python train.py --norm="rmsnorm" --norm_eps=1e-06 --optimizer="soap_variant" --lr=0.00541 --train_tokens=372100000
Below are experts of layer 2 (counted from 0) of a mixture-of-experts language model. Rows are named router (the router's row for the expert), up (a neuron's input weights, with its number) and show model dimensions 0-127. Each number is 128 + 32 x the weight over its row's rms, rounded and kept within 0 to 255.
Before each expert's rows: a language model's description of what the expert responds to. This comes from a sample of Wikipedia text that the model never trained on.

# expert 28
Description: Nationality and institution words. Nationality adjectives and prestige words in institution names and places, such as British, Royal, German, Institute, Arts, London, Paris.
router [143 188 145  94 142  75 104  88 154 156 169  59 115 163 115 130 152 138  92 186 137 102 165  65 159 160 162  77 141 105  96 128 128  69 159 159 101  91 104 139 137  84 178 117 118 197 148 162 190 122 174 180 105 160 123 167 109 189 144 148 121 161 160  75 150 110  70 130 154 182  98 144 161 127 146 103 101 129  91 112  49 126 127 175 137 141 103  92 164 116 126  95 105 110 147  62 172 147 131 122  77  96 158 145  96 104 116 150 100 148 123 151 143  78 104 123 167 136 140 128 149 148  87 147 118 121 138 136]
up0 [128 119 103 124 136 127 161  81 129 135 133  95 105 128 109 172 109 130 130 128 181 148  97 128 185 112 122 127 116  94 167 112 116  61 155  84 118  64 115 164  82  90 124 139  74 212 159 120 146 122  90 125  80 117  79 115 187 176 136 106  97 101 133 128 176 109  77 153 138 145 164 147 184 137 184 168 116 156 113 118  81 112 217 163 151 103 152 113 146 105 140  83 138 147 150 119 138 119 129  80  48 133 107 124 119  85 170 107 104 138 153 155 126 126 122 147 148 113 191 128 108 135  78 122  84  81  74 191]
up1 [139  77 141 128 136 143 171 141 109 156 152 114 153 108  64  75 148 137 170  41 130 126 101 146 106  90  97 132 121 179 179  91 164 117  50 110 159 118 104 135 154 120 171  92 113 115 126  98 110  78 156 160 158 126  74 140 123 160 111  81 132  34 138 132 125 126 140  85 160 111 155 124 131 133  77 192 116 101 177 167 102 126 141 133 146 135 172 169 123 110 118 114 141 104 118 135  95  94  91 164 103 115 139  76 128 105 184 188 150 153 159  79  65 119 129  92 130 138 106  89 150 207 122 181 137 114 113 126]
up2 [134 118 146 130 101 121 167 197  90 105 115 133 169 122  96 111 154  71 173  90 109 167 133 107 123 134 122 118 167 126  84  82  80 148 119 160 159 135 179  88 125 236 124 113 187 135  99 118  95 113 167 115 113 137 160 118 147 127 112  96 117 120  96 132 146 117 100 127 109 101 165 108 116 124  90 137 105 134 123 124 176 203  95  80  94  96 162 112  76 189  95 131  99  87 135 129 119 161  42 167 163  83  74 107 122 170 150 152 182 106 104 107 137 101 199 114  99 130  95 108 168 156 152 133 152 179 119 104]
up3 [ 96  45 171 142 105  98 123  71  92 124  89 158 132  93 110 108 124 163 154 136  78 102  83 125  62 132 163 139 126  85 165 141 106  97  55 107 129 125 140 138  97 116  94 144 139 121 146 123 170 149 166  92 136 134 118 195  91  95 187  97 131  97 185  91  89 114 174 119 114  90 170 115 143 128 155 126 138 129 196 110 155  72 158  96 160 148 131 152  97 155  74 115 165 109 104 193 117 129 159 169 135 128  87 124 121 156 104 109  95 132 116 125 187 127 147 177 122  97  76 196 129 178 183 134 125 165 121 127]
up4 [135 128 170 180 175  66 142 124 158 103 145 118 145 136 159 151  87  91 127 124 130 152  97 136  77 144 125 106 178 167 107 157 173 175 132 127 170  84 119 106  90  78 157 147 155 104 118 124 128 105 130 190 164 124 116 120 117 145 108 119 166 114 130 123 120 151 140  73 146  70 107 116 112 121 138 133 127  68 138 137 133 104  92  54 150 149 103 104  83 123  87 149 145 103  74  97 175 105 164 125 129 134  81 118  63 132 119 107 150 187  67 129 143 160 128  81 202 132 127 140  92 154 139 242  79 164 169 140]
up5 [121 140 105 149 112  97 161 160  87 207 117 112 118 130 154 143 110 166 122 177 120 132 104 178 114 149 125 117 205 222 152 131 100 121 100 132 114 118 137 158 158 133 106 134 150 147 141 170 125 133 114 157  95 130 110 122  74 156 156  87  65 113 148 112 167 106 167 165 120 139 156 131 134 106 119 186 126 165 117 144 178 100 121 110  52 139 180 109 131 155 134  50 145 132  81 159 102 147 174 110 132 111 187  79 122  79  97 137 133  63  84 141 214 126 121 101 156 117  76 108 117  81 122 161  73 119 122 142]
up6 [162 114 198 120 131 170 118 144 121  72 137 125 154  97 101 165 138 187 146 125 158 170 132 110  87 138  73 115 137 104  77 221  96 116  95 109 111 127 103 131 139  79 130 175 126  91 114 141 133 139 100 132 106 128 144 142 154 164 113  82  75 126  84 201 159 109  91 123 193 144 107  90 148 183 127 105 114 109 110 179  87 131 109 160 122 150 191  59 123 192 139 148 116 111  72 124  94 139 156 209 115 125 135 113 188 162  82 135 151 147 154 139 102 152 129  82 161 117 146 112  63 137 126 113 129 119  99 130]
up7 [108 126 104 123  71  63  54 153 114 161 181 106  97 119 103 133 171 111 143 141  81 110 160 132 155 125  99 107 159  82  90 186  96 158  98 134  61 133 141 135 178 226 120 145 128 170 114 120 159 110 169 116 159 146 190 172  89 158 143 119 116 115 131 141 102 187 130 168 169 143 106  93 140  91 160 132 102 139 113 128 136 104 118 106 160  77 114 135 107  91 142 104  95 107 173 160 176 113  95 118  86 165 199 141 162 133 102 122  99 160 164  94  91 144 108  76 130  86 109 107 102 125 148 182 104  77 146 114]
up8 [ 85  90 130 103  85 144  81  94 133 147 127 106 130  97 151  95 138  84  97 158 175 113 126 164 117 152 173 156 147  97 114 233 106 121 148 101 155 120 146  69 143 121 164 204 168 103 128  91 113  91  83 109 131 137 110 153 105 175 143 143 162 143 126 129  85 102 116 140 157 130 130 107 151 100 194  98 155 148 138  94 146 127  82 127 142 129 174 126 147 132 122 159 111 167 125  82 163 136 134  61 121 126 145 124 159 133  63  79  78 109 131  97 149 116 114 118 164 124  97  67 113 188 179  46 192 139 172 103]
up9 [119 107 116 157 142 171 122 127 174 186 165 150 163  57  74 112 127 121 138  94 131 120 104 125  92  84  57 150 101 149  88 136 113 178 113 143 191 125  77 132 120 115 112 166 196  95 148 153 157 102 115  44 186 106 131 131 128 102  34 143 161 155 117 183 100 109 127 135 145  71 131 130 124 177 110 130 115 147 129 112 141 127  93 125 140 137 113 144 130 134 128 157 144 119  92 121 135 119  87 148 102 174 139  74 142 148 124 124 148 111 145  82 150 122 134  46 118 154 152 219 120 200 165 138 157 139 173 130]
up10 [115  97 103 214 144 156 131 115 162 101 190 131 167 131 124 116 198  57  72 121 213  86 119  91  93 120 132 143 139 160 156 144 110 140  79 112 130 132 175 166 199 118  51 112 155 150 136 196 114 141 119 109 149 108 155 127 132 148 132 127 157 125 107  82 135  77 113 119  94 158 200 156 124  81  85 183  95 178 149 126 121 143 118 114  94 155 118 128 102 165 112 170 102  64 110 144 144 118 114 117 137 164  91  83 123 138 118 108 117 118 157 133 108 160 136  72  81 119 113 117  84 127 176 148 152 148 103 153]
up11 [113 129 139 151 114 130  84 108  95 141 169 122 111 119 115 149 147 138 141 125 166 131 110 131  91 109 125 166 117 102 129 216 149  52 106 155 123 118 110  54 127 102 126 123 177 165 140 119 113 115 171  97 189 173 142 156 131  99  75 107 204 114 163 158 125 115 119  73 167 113 140 187 146 127 140 166 171 153 158 146  84  64 123 124 180 124 175  93 108 177 157 160 136  96 124 116 192 136 132  95  85 151  91 152  89 113 116 102 157 218 153  93 104 170 157 137 126 126 145 111  62 131 139 161 155 156  74 140]
up12 [ 85 115 139  91 139  93 115 184 171  64 183 113  96 166 129 203  93 198 134 110 166 162 121  93 157 116 135 104 109 110  55 112 116 171 116 185 114 163 153 127 157 151 152 121 120 146 176 123 135 170 166 149 150 133 134 130 142 175 112 195 119 160 112  97  92  94 142 143 116 131 138  81 136 111 118 156 139 123 138 132 133 115 175 127 182 115 128  55 112 151  97 134  91 105 161  94 132 121  69 154 118 180 129 169 153 105 155 140  69 145 139 159 150  98 151 132 147 132 166 174 196  98 172 162 184 183 165 133]
up13 [112 168  67 105  88 106 181 129 119 210 176 107 123 145 158  92 121 168  44 172 133 116 167 196 141 136 122 112 112 111 115 174 150 117 144 100 156  96 163 105 171 158 156  88 128 170 149 103 149 144 114 119  84 118 139 161 100 180 103 151 109 126 122 121 141 170  97 102 160 133 128 135 140 155 125 110 140 155 151  81 160 141 104  52 169 132 216 143 121 131  79 102  93 137 113 112  94 153  75 114 116  68 159 114 175 147 134 136 113  79 105 120 113  78 115 129 166 172 122 168 107 182 126  85 105  84 117 179]
up14 [141 123 111 138  92 148 113 115 128  71 152 126 120 175  79 136 196 132 106 139 151 147  75 120 123 149  80 168  73 128 186 178  72  74 169 141 115 138 178 119 136 103  97 155 131 118  86  48 151  87 171 113 166 162 145 132 137 145 105 169 171 107 166 100 130  75  39 126 134  75 104 132 154 208 117 106  84 128  75 101 108 130 159 150 115 123 116 120 111 148 160  85 139 121 155 107 171 121  79 127 132 116 169 189 127 121 122  90 154 147 188 132 157 134  91 113 115 110 162 113 117 147 138 163  97 180 159 108]
up15 [220 140 114 103 156 125 105 103 160 143 127 143 105 131  79  90  96 121 163 138 116 123  66 109 107 156 104  79 125 140 112 118  76 149  69  93 137 109 149 140 135 144 117 116 106 142 141  94 165 123 249 156 146 149 120  92 161 166 132  79 166 100 144 107 100 136 124 129 111  90 116 147 121  30 149 119  99 102 122 152 129 159 121  98 119  88  54  91 121  97 132 117  98  84 192 142  88  95  99 136 118 131 142 144  93 134  94 110 150 182 146 168 157 141  90 102 168 129 166 162 163 162 149 163 113 182 154  75]
up16 [101 128 124 207 111 174  82 140 123 149 134 128 148  77  80 117 173 104 150 113  88 158 126 111 121 107  75 100 136 161 140 157 104 118  89 175 150 144 175 173 112 157  81 131 135  99 171 144 157  99 157 174 135  84 121 127 163 145 168  73 171  99  85 170 141 106 154  76  47 105 158 110 143 113 193 113  86 144 132  88 162 111 198 152 117 149 140 154 133 109 141 150 149 110  96 184  95 121 121  96 171  89 114  44 172 134 111 108 137 130 149 110 138 115 168 129 121 163  83  99 135 183  95 151 156  83 122 163]

# expert 52
Description: Place and institution suffixes. Generic head words ending names of schools, streets, buildings and places, such as University, High School, Street, House, County, Avenue.
router [114 158 129 107  77 122 170 196 165 182 152  91 127 169  80 139 128 116 182  99 159 106 144 140 171 125 124 104  92 149  85 136 153 166 156  86 124  90  57  79 125  61 119 145 129  67 133 120 123 115 190 113 141 150 126 130 151  76  85 134 158 186 179 155  88 131 169 127  93 135  70 168  75 112 148 108 176 133 135 170 103 150  96 124  92 148 116 167 142  87 105 127  46 134  82 113 109 158 132 107 152 156 139 162 161  93 129 101 161 132 127 150 154 124  85  79 105  94 115  87 143 114 127 124  91 161 162  80]
up0 [ 76  72 116 122 120 200  62 100  92 163 148 133 120 118 111 157  80 141 103 123 168 116 120 113 101 135 122 135  99 110 113 113  77 121 135 167 122 101 123 110 110  93 106 102 193 142 193  75  97 128 156 113 148 205  81  92 123 122 126 201 155  88 107 158  84 140 109  91 119  48 155  94 106 104 127 107 118  84  97 150 169 142 198 164 114 113 111 144 119 144 210 113 113 101 129 122 117  88  94 110 132  99 180 121 186 149  67 160 118 140  87 170  89 108 112 135 132 126 135 133 138 149  92 104  96 140 181 149]
up1 [ 97 141 130 119  93  77 129 141 137 143 148 150 104 117 119  86 156  84 129  94 112  52 106  92 135  55 148 126 128 118 174 144 154 148 148 149 143 108 124 175  98 129  70  98 178 102  53 104 121 155  80 168 104 126  76 145 153 170 111  96 137 134 146 138 170 125 111 184 157 163 139 125 149  94 172 176 141 137 101 130  90 140 175 195  70 148 116 173 152  76 163 163 115  66 132 127 156 151 166 100 124 103 160 133  92 126 134  95 147 130 131  42 182 114 162 153  95 162 149 117 126 174  95 104 135 113  65 155]
up2 [ 59 102 110 105 111 167 105 145  94 122  89 126 123  96 129 109 121 150 117 144 102 142 111  82 127 177  79  81 129 106 110 116 161 160 114  81 190  98 120 122 151 136 110 113  98 138 110 112 102 157 224  63 157 130 102 121 147  71  79 135 111 100 138 194 103 117 171 137  94 107 132 123 111 137 160 127 106 134 164 104 199 127 106  57 102 118 165  88 134 124 133 160 167 147 118 124 145 117 144 184 139 125 148  98 150 174 177 148 157 182 169 114 181 107 113 178 140 150  89 109 214 182 129 119 115 100 142  64]
up3 [ 98 119 125 147  83 139 176 102 103  89 127 112 133 196  89  99 143  99 135 147 139 144 146 132  94 161  66 177 119 137 139  80  70 103 131 120 150  80 144  95 174 123  87  93 110 136 173 155 149 137 160  98 129 169 170 113 105 141 159 136  81 188 178 124 126 126 146  66 112 114 137  70  81 125 143 118 125 178 185 136 166  70 117 140 128  92 116 184  81 140 161 101  88 170 106  92 150 109  97 124 178 162 137 125 133 118 116 122 105 182  98 157 114 155 100 153 143 143 144 111 106 175 204  90 127 214 123 176]
up4 [ 88 123 144 171 121 117  73 157 117  94 161 130 142 118 153  81 116  43 168 109 172 167 188  99  81 119  90 111 155 136 125  80 124 140  88 190  96 165 148 129 171 132  82  96 173  86 135 135 145 116 129 114 164 121 115 144 156 115 131 100 147 154 112  94 135 167 111 143 109 110 147 119 128 170 166 188 115 167 136  82 146 116 110  94 159  86 178 127  73  99  94 161 152 128 142 173 132 116 120 142  89 126 142  94  99 103  71 138  27 107  96  66  87  89 116 137 208 115 150 158 172 144 163 137 107 124 130 149]
up5 [140 164 134 134 125  84  86  48 115  83 108 188 114  75 151 170 148 121 171  99 110  56 156  78 124 148 103 164 145  91 120 117 110  99 150  68 122 134 105 174 102 136 144  85 195 137  97 202 125  95  85 147 136 111 161 169 117 115 107 119 123 142 142 118 165 123  73 140 155  92 116 146 132 154 100 128  99 138  87  60 143 154 177 128 136 188  97 123 114 130 116 161 105 120 141  62  95 105 145 194 122 138 131 108 114 104 103 185 163 162 130 134 181 158 141 131 136 161 195 194 102 103 104  87 127  98 119 124]
up6 [169  88 104 155 146 159 149 156 185  86 194 153 163 125  90 162  99  84 131 165 165 142  55  90 106 144 129 136 123 128 159  99 177 117  48 146 141 116 138 150  86 141 161 137 116 125  80 124 189 111 169 133 106 112 133 151 150 161 133 135 122 151 154  92  90 112 114  76 124 157 137  77 120 117 166 121 115 146 114 157 185 126  96  72 216 102 165 145 146 102 167  87 129 154  71 114 171 170 120 136 138 141 140 110  73 173  80 140  99 118 149  85 182 156 108 182 132  94  94 112 152 140 148 195 118 136 108 137]
up7 [131 142 168 129 136 127 107 141 135 177 126 123 124 117  95 149 112 101 163  92 152  84 185  81 136 124 135  95 140 156 119 150 145  94 126 101  67  78 116  92  85 137 150 106 143 152 110 105 142 160 174 172 103 154  91 132  71 165 121 119 141 137 124  86 151  77  92 181 104  78 114 160 103 175  85 138 143 123 121 108 104 104 127 125  68 146 118 182 124 154 137  89 110  53 234 115 116 162 126 109 176  92 135 180 119 132 164 160 191 144 168 134 137 104 158  63  96 156 118  75 185  91 130 178 117  92 153 147]
up8 [149 117 132 145 167 112 163  99  88 116 163 125 168 155  82 140 169 132 147 156 140  79 121  48 101 145 137 138  86  85 109 127 140 127 154 114  63 187 156 165 163 175 156 162 110 173 156 155 155 167 126 176 121  99 115 164 101 201 166 130 141 143 148 127 140  81 136 190 113 137 127  89 196 145 112 105 119  82 131 105 122 158 194 103 160 152  82 102 123 151 132 184 152 119 196 138 113  97 126 104 121 122  58 122 115  78 130  52  92 129 142 138 110 118 146  92 132 149 131 109  59 115 109  71 139 134  98 160]
up9 [159  84 102 107  88 164  75 124 108 139 113 179 157 126  93 173 160  96 126 145 132 141 216 158 124  57 122 171 148 112 123 150 140 122 125  63 175 164 162 137  80 115 109 125 130 117 138 139 148  69 155  86 118 138 156 137 153 124  77 111 104 161 123 145  84 170 186 151 108 148 106 153 121 133 110 144 145 105 100 128 158 167 165  81 129 128  49 112 153 141 118 180  81  97  53  81  88 113 150 122 148 136 110 130 142 151 140  95 155  78  45  78  70 128 154  67  95 156 117 141 122  83 136 127 134 117 108 129]
up10 [137 112 165 173 127  61 179  82 124 115 166 123 137 106 105  92  72 132 104 102 106 120  97 170 101 114 138 148  65 143 149 141 107 139 123 141 120 141 143 123 112  61 116 112 105 152 147  61 137  51 214 119 198 134 153 174 137 144 156 162 143 140 139  63 125  91 119 181  95 139 149 163  65 136 178 107  65 153 142 126 193  95 146 110 181 142 140 137 132 111 142 182 145  91 108  94 166 132 133 128 158  71 100 130 141 128  87 113 163  99  77 155 174 115 130 133 126 154 191 108 141 133 107 110 161 163 113 141]
up11 [104 155 154 102 150 153  89 118 124 133 173 144 141  91  97 116 180  57 132 169 174 149 157 147  98 186 138 217 123 121  89 154  95 100  88 101 112 156 118 102 156 123 137  88 130 143 167 113 133 127 146 106  72 116 157 132 128 145 152 150 115  74  80 115 166 111 152 158 116 115 146 151 187 139 109 110 177 123 212 179 110 120 157 155 125 146 168 172  91 133 140  92 163 110  95  95  63 113 121  87  95  47 134 117 160 158 109 135  92 159 117 135  72 169 152 132 175 109 101  82 205 119 153 127 120 150 118 101]
up12 [ 76 141 135 151 201 149 127 156 105 114 127 107 160  98  87 132  86 120 183 109 184 157  92 149 137 169  62 153 168 152 140  95 125 114 108 147 152  84  86 121 112  92 123  95  60 106 134 101 181 148 125 152 127 158  72  53 136 118 155 133 127  58 136 117  96 135 158  64 143 120  89 128 121 100 104 122 100 104 147  85  69 139 128  67 127 146 153 108 112 180 125 107 156 104 106  47 125 117 141 144 121 107 148 132  98  93 101  61 109 156 143 151 126 129 168 121 196 142 166 187 132 159 152 101 137 186 116 109]
up13 [ 70 128 136 119 113 138 148 124  70 126 100 172  97 131  94 164 143 156 156  91 215 165  95 111 110 102 171 105 135 112 132  88 157 154 134 140 122 126 116  72 129  91 127 126 146 125 183 111 174 141 180 180 118  98 106 153  92 159 141 140 181  65 102 110 178 109 100  59 208 115 107 143  47 108 114 135 118 161 147 192 133  79  94 109 120 129 150 202  78 118 131 130 113 157 150 167 132 115 133 135 145 133 157 148 125 177 120 123 121 191 132 163  71 144 147 162 128 180  95 144 151  99 142 111  77 166 130 138]
up14 [138 103 105  99 143 107 121 141 162 126 191 132 119 153 154  70 108 138 155 162 172 159 124 134 115 172  55 104 141 183 115  74 160 129 107 104 109  62 144 147  93  99 148 133  57  93 131 168  59 123 155  68 101 110 131 152 165 150 109 126 131  76 159 100 157 115 103  78 125 136 130 168 144 168 129 110  79 173 156 134 160 112 117  80 178  91 178 127  73  86 147 140 115 114 113 121 188 127 167  98 125 136  69 141 130 142  71 146 157 103 115 189 132 136 116 169 158 143 143 156 168  68 107 138  83 179  99 128]
up15 [105 137 123 133 124 140 121 111 146 146 125 105 118 140 112 146 176 172 152 129  72 110 136 130 155 154 175 151 114 165  80 133 187 119 160 130  92  97  86 184  75 124 110 106 123 166 100 117 146 187  93 217 119  85  70 126 119  87 137 117 145  91 161 114 117  93 114 176 189 196 129  97 155 125 118  95 185 170 134 116  98 125  73 100 162 131  66 138  90 114 144 153 142 118 134  99  99 172 130 171 140  70 136 119 133 134 191 103 127 170 106 153 147 129 113 192 194 150 143 152 153  82  97 126 112 154 205 129]
up16 [150 136 146 137 133 103 112 130 128 154 128 117 166 176  92 168  90 108 156 176 114 118 122 136 116 132 110 110 106  91 109 123 150 119  91 107  45  93 164 115  90 163 163 104 164  95 172 126 130 131 170 152 157 135  65 108 155 115 136  83  71 109 100 166 119 125 111 123  98 189 161 164 148 135  98 133 100 109 145 110 192 112  74  91  90 115  73 136 204 153 122 174  85 137  77 138 210 121 153 110 166 117  56 161  70 116  96 191 146 176 154 119 132 144 109 118 147 111 141 184 143 150 159  84 162 120  93 109]

# expert 46
Description: US state and place names. Endings and names of states, cities and countries in location phrases, such as Dakota, San Diego, Texas, New York, shire.
router [158 138 121 128  90 115 136 137 146 148 115 107 111 143  55 172 111 113 122 114 134 132 121 135 197 166 146 108 151 148 113 112 147 137 155 161 104 165  96  91 126 104 150  89 176 135 136 106 104 142 206  73  91 189 184 164 113 128 154  64  69 203 117 134  86 141 139 160 102 154 115 142 114  78 103 105 151 115  77  91  78 141 104 176  95 134 117 156 182  94 146 101 132 167  88 156  84 150  95 104  74 143 144 172 180 128 121 146 182 103 118 125 200 113  88 171 126  84 119 175 157 148  96 107 153 139 118  87]
up0 [107 148 139 167 104 180 112 194 149 188 130 124 145 152  77 106 174  88 155 133 119 186  79 131 105  83 101 146 136 112 135 146  82 181  92 115 147 122 117 133 136  99  76 134 194 128 160  91 194 128 157 101 141 139 117 121 169 130 165 128 101 131 141 155 100  79 146  99  79  66  96 176  93 117 195 146 127 112 117 165 133 145 148 132  85 148 124  55 132 162 123 202  67  91 121 177 119 119 116 151 147 133  87 108 177 137 100  81 189 161 117 100 173  95 140  94 113 135 140 119 134 183 135 137 107 171 110 118]
up1 [107 126 121  94 115 126 166 125 137 136 136 149 136 150 138 118 144 182 170  99  97 203  37  91 132 136 101 137 133 139  98 150 125 140 177 132 158 150 100 150 116 149 191 160 130 136  65 114 123  94 134 140 125 171 138 141 105  91 102 112 126 113 114 207 161 140 186 138 135  98 123 116  97 103 111 106 160  75 118 123 143 184  99  67 184 133 196 146 108 109  85 172  93  75 105 140 169 105 120 144  97 156  96 142 116 103 138 114 162  94 144 109 192 109 136 127 119 115 163 164  47 121 159 183 153 184 196 141]
up2 [100 101 116  93 134 168 117 174 124 123 165 140  99 157  41 121  71 120 170 126 147 140 159 108 116 123 114 122  93  64 134  93 105 143 118 107 157 124  92 108 130 119  30 149  56 128  93 151 130 100 144 118 149 165 137 149 175 150  74 182 159  99 142 139 149 139 203  72  68 112 114 131 146 135 109  82 107  67 152 167 161 105 149 118 117 155 113 113 120 165 136 108 125  92 192 150 125 137 140 136 154 145 146 145 151 136 125 113  88 106 195 137 104 103  94 118 190 102 152 180 163  88  80 137 172  68 123 150]
up3 [157 110 109 155 139  86  90 188 119 142 145  99 154 179  63 145 125 146 136 113 116 132 135 142 128 144 111  98 111 132  98 151 130 143 105 131 113 118 105 115  73 106 154 139  77 152  63 104 116  47 118 157 111  48 169  83 124 136 153 175 164 145 148 141 160 131  78 111 126 144 140 100  72 150 107 102 136 111 127  87  67  78 141 173 115 109  43 106 135  87 127  99 135 133 161  95 154 162 110 105 177 116 170 116  93 116 129 234 112 102 140 133 146 178  98 183 128 134 169  83 106 115 131 109 126 118 200 113]
up4 [111 132  74 137  79 163 115 170 110 147 148 138 146  34 109 120  88 114 161 120  72 130  96 164 116  96 113 166 158  89  96 166 184 147 152 179 127 113 117 125  61 121 119 169 146 128 120 157 132 132 118 114 141  82 122 172 190  88 126  92 141 122 141  89 145 146 107 110 118 119 103 143  86 141  89  62  83  85 107  94 128 128  82 208  81  97 129 131 119 143 168 149 153 178  95 178 136 117 142 129 163 108 121  83  70 194  85 112 139 124 147 126  80 116 126 124 119  78  60 121 149 171 135 174 123 109  87 105]
up5 [ 91 141 134  85 119 125  94 146 142  91 150 104 106 158 201 121 122  96 163 106 159 132 149 130 123 140 144 162  95 138  63 143 157 137 104 152 148 130  92 124 124 113  54 167 139 164 144 155 162 147 174 165 131 175  97 150 121 119 188 149 126 121  45 149 133 176 153  81 102  82 106 167 140 187  97 112 170 156 143 134 171 157 129 106 135  98 160 137 143 153 146 125 108 158 103  66 117 100  78  87 144  84 133  89 142 137 117 144  80  88 225 139  86 126 165 140 152 179 140 111 161  81 181  83 124 181  98 117]
up6 [129 138 128 135 154 113 121 124  89 127 143  69 114 167 137  73 147 158 124 103  96 125 128  98 105 167 111 139 127 124 158 138 149 104 153  89 136 144 153 160 199 183 177 144 129 103 111  86 162 141 154 127 102 118 143 123  57  98 119  62 172 144 190 137 153 143 211 127 155 125 177 172 148 116 115 140 138 140 103 117 137 146 108 101  65 168 158 144 152 121  73 131 134  93  51 123 162 152 110  81 111 103  14 124 156 110  66 107 151 119 128 113 224 147 163 106 156 154 135 146 114 126 121 119 170 112 111 103]
up7 [143 124 124 148 151  68  97 158 208 155 169 132 146 146  71 118  71 105 194 105 165 122 160  66 134  98 110 135 135  68 147 132 130 132  67 144 123  97 133 115  75 134 128 107  75 118 109 137 178 112 153 147  82 102 150 131 104 100 140 116 172  90  81 172 136 136 155 133  89 146 116 123  76  89 201  86 163 159 136 167 148 200  83 110 133 117  93 179 125 103  98 179  77 131 112 137 204 172 119 126  98 106 104 154  87 130 110 144 158  97 138 139 137 133 140 106  74 130  97 121 113 131 160 141 119 186 168 152]
up8 [126 149 100 151 173 119 106 105 133 154 191 201 161 126 109 116 112 175 105 109 132 160 154 189 127  68  95 120  86 103 132 109  97 162 141 140 134 168 207 179 118 115 125 121 111 104 153 182 149 107 145 115 106 145 116 145 140 119  72 173 128 109 124 116 107 195  94 109 160 132 108 125  97 108 113 113 119  91 132 119 140 174 123  69 165 112  91 145  91 134 103 176 161 187  67 151 149 133 112 121 137 124 133  88 158 101 110 130  75 123 177 152  76 147 121 138 120 167 120 132 205 145 118  14 105 189 138 131]
up9 [ 75  83 159 140 175 160  92 146 100 135 180 163 135 128 217 147  95 193 110  84 133  74 161 137 146 158 105 125 116 124 177 115 119 153 164 117 118 181  88 162 131 125 100 153 119 112 138 120 112 111 119 113 123 153 108 128 192  63 150  71 163 193 104 172 168 139  95 117 105 104 154 156 119 165 200 151 175  54  71  72 116 127 111 122  61 127 126 108 183 111 131 138 166 124 127 127  92 123  93 105  73 139  99 133 116 119 136 134 107  97 121 116 153  86 116 110 170 114 139 155 137 109 124  95 190  92 122  88]
up10 [ 82 117 175 150 145 170 111 150  49  93  84 122 141  99  82 110 178 162 134  86 119  97  96 109 167 147  83  98  82 128 138 110 103 119  85 129 159  67 175 118 133 135  85 123 124  92 162 117 125 137 164 137 113  87 106 120 169 218 126 133 145 141 115 215 145 111 169 128 123  77 150 166 213 133 113 111 157  93 163 110  97 118 173 168 143 130  89 112 159 160 138 163 168 146 160 201 104  97 149 140 144 104 124  93 168  92 141  65 126 138 166 124 137 158 150 109 130 143 168 130 125 156  98 163 122 103 180 111]
up11 [190 100  85  95 145 141 131 116 153 158 172 158 122 150 127 115  89 145 133  93  44  81 130 109 152  79 119 100  70 127 153 169 137  97 132  86  98 113 111 105 129 135 106 135 165 171 146  76 119 169 169 138 129 143 130 160 107 127  95 111 177 108 101 152 153 117 131 116  82 114 128 101 112 127 158 174 164 153 132 160  99 108 125  44 100  86 116 191  88 104 132 112 113  66 154 130 120 139 119  98 176 143 109 112 158 104 131 142 123 123 224 146 162 100 153 154 133 163 182  54 136 147 107 127  53 170  72 162]
up12 [ 93 149 145 123 112 119 137  47 186 207 189 102 119 134 152 121 102 180 157 128 142 162 104 145 157 136 124  71 103 201  75 106 120 132 168  93 148  94  61  94 107  77 100 153 176  71 174 140 109  65  79 154 156 125 150  99 108  91 109 171 188 127 107  79 122  64 127 108 111 114 102 171 138 148 131 113 102 159  99 134  94 163 151 152 136 152 137 134  97 117 105 162 110 148 132  89  89 145 138 147 112  90  87 122 166 153 133 137 138 113 159 121 210 133 125 138 106 158 108 140 152  81 117 156 109 145 181 136]
up13 [132 167 135 181 146  99  78  95  95 143 120 116 128 119 114 135  31 133 167 126  90 125  99  70 124 152 133 154 133 135 166  87 152 153 117 120  49 144 139 156  97 120 121 100 113 141 122 172 117 171 113 155 128 178 137 143 151 108  52 112 157 170  92 119 151 150 184 119  76 122 115 131 115 139 121 160 175 115 139 150 166 136  93 160 121 121 120 116 151 109 146 114 191 135 185 121 142  82 152 154 156 177 137 113 148 161  54 118 131 142 101 156 134  58 157 139 123 174  99 155 103  67 149  48 180 110 133 201]
up14 [ 84 167  88  94 109  63 113 109 129 130 119 132 147 157 135  76 122 164  78 158  75 139 118 131  98 167 108 140 129 128 152 115 112  94 136 111 146 109 131 176 145  46 110  70 162 125  84  86 124 125 139 169 151 114  78 127 103 205 119 159  81 152  66 153 156 140  81  57 155 193 159 103 109 154 120 135 127  86 154 170 116 129 132 110 121 112  54 102 128 125 114 126 153 129 132  58 164 100 141 134 164 162 154  94 152 142  75 125  65 113 130  78  89 114 114 122  98 187 106 129 165 149 125 121 149 127 100 195]
up15 [ 74 107 130  73 192 150  93  97 144 124 198 153 147 139 129 128  63  73 124 141 166 113 150 113 138 103 129 155 142 120 123 122 128 178 169 120  99 104 146 159 125  93 129 109 159 171 136 158  98 118 129 115 175 105 153 192 106  92 109  92 145 110 113 102 126 132 100 150  68  93  55  96  89 149 102 140 126  80 144 157 143 173  82  58 128 106 148 154 108 194 170 152  62 133 129 102 109 156  84 134 174 176 131 103 171 143 107 144 173 123  93 140 114 150 161 114 142 121  93 167 175  93 145 177 160  60 162 110]
up16 [149 107 147 192  76 113 131  54  93 124 138 116 120  81 133  87 117 121 129 112 142  82 124 127 123  84 146 156 149 137 105 136 132  93  96  99 161 124 123 113  73 122  80 133  20 123 168 131  80 129 112 114 148  95  94 125 114 156 154 131 105 164 148  99 129 110 178 147 134 139 152 144 104 201  72 104 191 128 146 121 138 127 150  79  86  88 160 177 118 136 161  91 197 134 172 130 124 109 134 143 187 154 114 169 120 185 111  69 127 134  96 138  99 178 153 123  58 161 118 113 146 145 134  92 200 152 142  90]